Experts of a small language model.
Size: 13 layers, width 384.
Experts: 40 experts in each of 12 layers, a softmax router, 5 empty slots to pick.
Below are experts of layer 10 (counted from 0) of a mixture-of-experts language model. Rows are named down (a neuron's output weights, with its number) and show model dimensions 0-95. Each number is 128 + 24 x the weight over its row's rms, rounded and kept within 0 to 255. Numbers have three digits each.
Before each expert's rows: a language model's description of what the expert responds to. This comes from a sample of Wikipedia text that the model never trained on.

# expert 38
Capitalized words inside names of organizations, armed forces and states, such as Royal, Air, Civil, United in "United States Air Force".
down0:098128114128105122132107153134166116103123164096156123159133122126112104146114097100103129098130132119131124111146114154121116154145101095121134139138132101121128111117119105156140151147118108134123142124106136174125124131101123118118109136165155092154128145093151148177075201107119104106

# expert 10
Digit pieces of numbers in tables, coordinates, areas and money amounts, such as 119.04 km², 43°, €8.1 billion.
down0:116133089103168195172100132114126111111140141134135237114155124143137083156101139131097128128105118117151126140101133140141113056123104106090144119119124098119125093137093144097064105117092095165152143070117143133148146088161133161184144113095154104090130120143171160126125096157127132111

# expert 27
Syllables in romanized Japanese titles, years and digits in citations and act names, and LaTeX commands, e.g. Ichiban, 1896, mathbf.
down0:138126098136132122164166134138121150137129143101156158152073107116136166100143146124113158110086118170150101156122118170125088135120131134134112157138111103159128129148137121179137160139132110116134110161111085123109051124182139100104165130132068081086122132105110116140130136125117133159

# expert 15
Table pipes, dashes, list colons and small numbers in track listings, chart tables and taxonomy boxes, e.g. "| No.", "Kingdom:", "second".
down0:159099082107129142123167127134095159119111159105086122137076136144117142185113129176103113125120166161113127149101098110123139102117130116119106125121161086138132138148136133181138136151117097111158153118122144106124115167120154180117124099076108112128060116111140111120101126139104128114

# expert 24
League, cup and tournament words and their round or season context in sports articles, such as Championship, Europa League, First round, playoffs.
down0:134101089116099170129126102137135109149153142133160141133146077160149129184113095127124103145139106136112149137126092127139102126144132120134138122126192139136105168131102134114096131178145111153125126040120181142112129105122111160114138145104118141129144141172123115133126068090141109130

# expert 16
Numbers and cell bars in results tables, mainly scores and records after a dash, such as L 74–80, 6–7, plus dates and venues.
down0:090104152134130136122123071109159145085100127094144112123133133160061152139153122100084129086168142182146156144146096116091133132140108102107103156153107128121124131177138076113101138151143143145111129146150124111142164109143134150147122124144153130140134123151149108143104126102184169141

# expert 4
Single capital letters or short pieces that begin names, initials and codes, often after a parenthesis, bar or hyphen: X(iao), Q(inghai), A. R.
down0:129142078141147147154135151123117124101117147171140159112193126126131131140144124098104123115147166136121142103132125091199096124052144130143093179159089120139133138086160117105153121101093134142158141129121064108159130109120115100123123082106109099114135151159125110134141138142139135128

# expert 7
Word pieces inside Latin genus and species names in biology lists, plus short nature nouns like blood, wood, sand, tail.
down0:132155138148147098131162139122182173121133087122110135139149070072154156119120164184131142152134119134166106112135083171144151098158116123132121122157098182141139105119131139119147174148101126136101130127085154129136138140105107094135085121106107156140145150142162123120127100126131117128

# expert 32
Species-name endings and pronunciation or birth-date pieces in article openings, such as clypealis, /, 1903, –, plus coordinates, km, and sentence-initial There, It, They.
down0:134151114191147145143143132156094125147131093165122150154133124084116118143132129114118154123126139140117155176131132107124177114102126106170121155130136158163113145128136116139106115107119124103114155051134113113141147145119086126151129123149150084130115113137089136100091101134153099104

# expert 23
Possessives, articles and verbs in biographical career and education sentences, e.g. "earned his Bachelor", "bachelor's degree", "worked", "graduated".
down0:107137130127118101118172141110117106107137165142095127113125153155130142166106154165107071100102133159125156125118061096104141119143096151154120126154105138100131152123119123094122128096113171145082094161097094106156145104126098185121100101118134123131195128114082119140125137133101124073

# expert 34
Month names, day numbers and words like in, early, late introducing dates or decades, as in "born 30 November", "early 1980s".
down0:113129102148135126161129115125121127135143117128112063096129119120125154146102125138109088112123119153061076094109150165153153113132107091186142088143114143176186127102108176156158142116104145123142106117150170090117183117149121139104135144128133179155124130139144102100120144075096137168

# expert 17
Table pipes, party names and vote terms in election results, such as Democratic, Republican, Votes, Turnout, %, and "the vote".
down0:117089148160122100114159100129149141064071102147128094120105155120142150162103139107140131126144133074105085115119094130138104134137141145096133139126154126119108125123168143114114106114094137112100105116120132154121125122117146137091111104143092111151131134153143110142095156183137106150

# expert 12
Field names in infoboxes and taxonomy or data lists just before a colon, such as Country, Format, Type, Clade, Personal, Coordinates.
down0:155116145110134158153160102120137081148125128186120130120160106136114130125120127127094135152134168120180075152120130146134151105090158147124115125146098117111096153123120128105093114171112140134134098139147128118156125104082149141162130069099157096100125111150141144085170105097143161137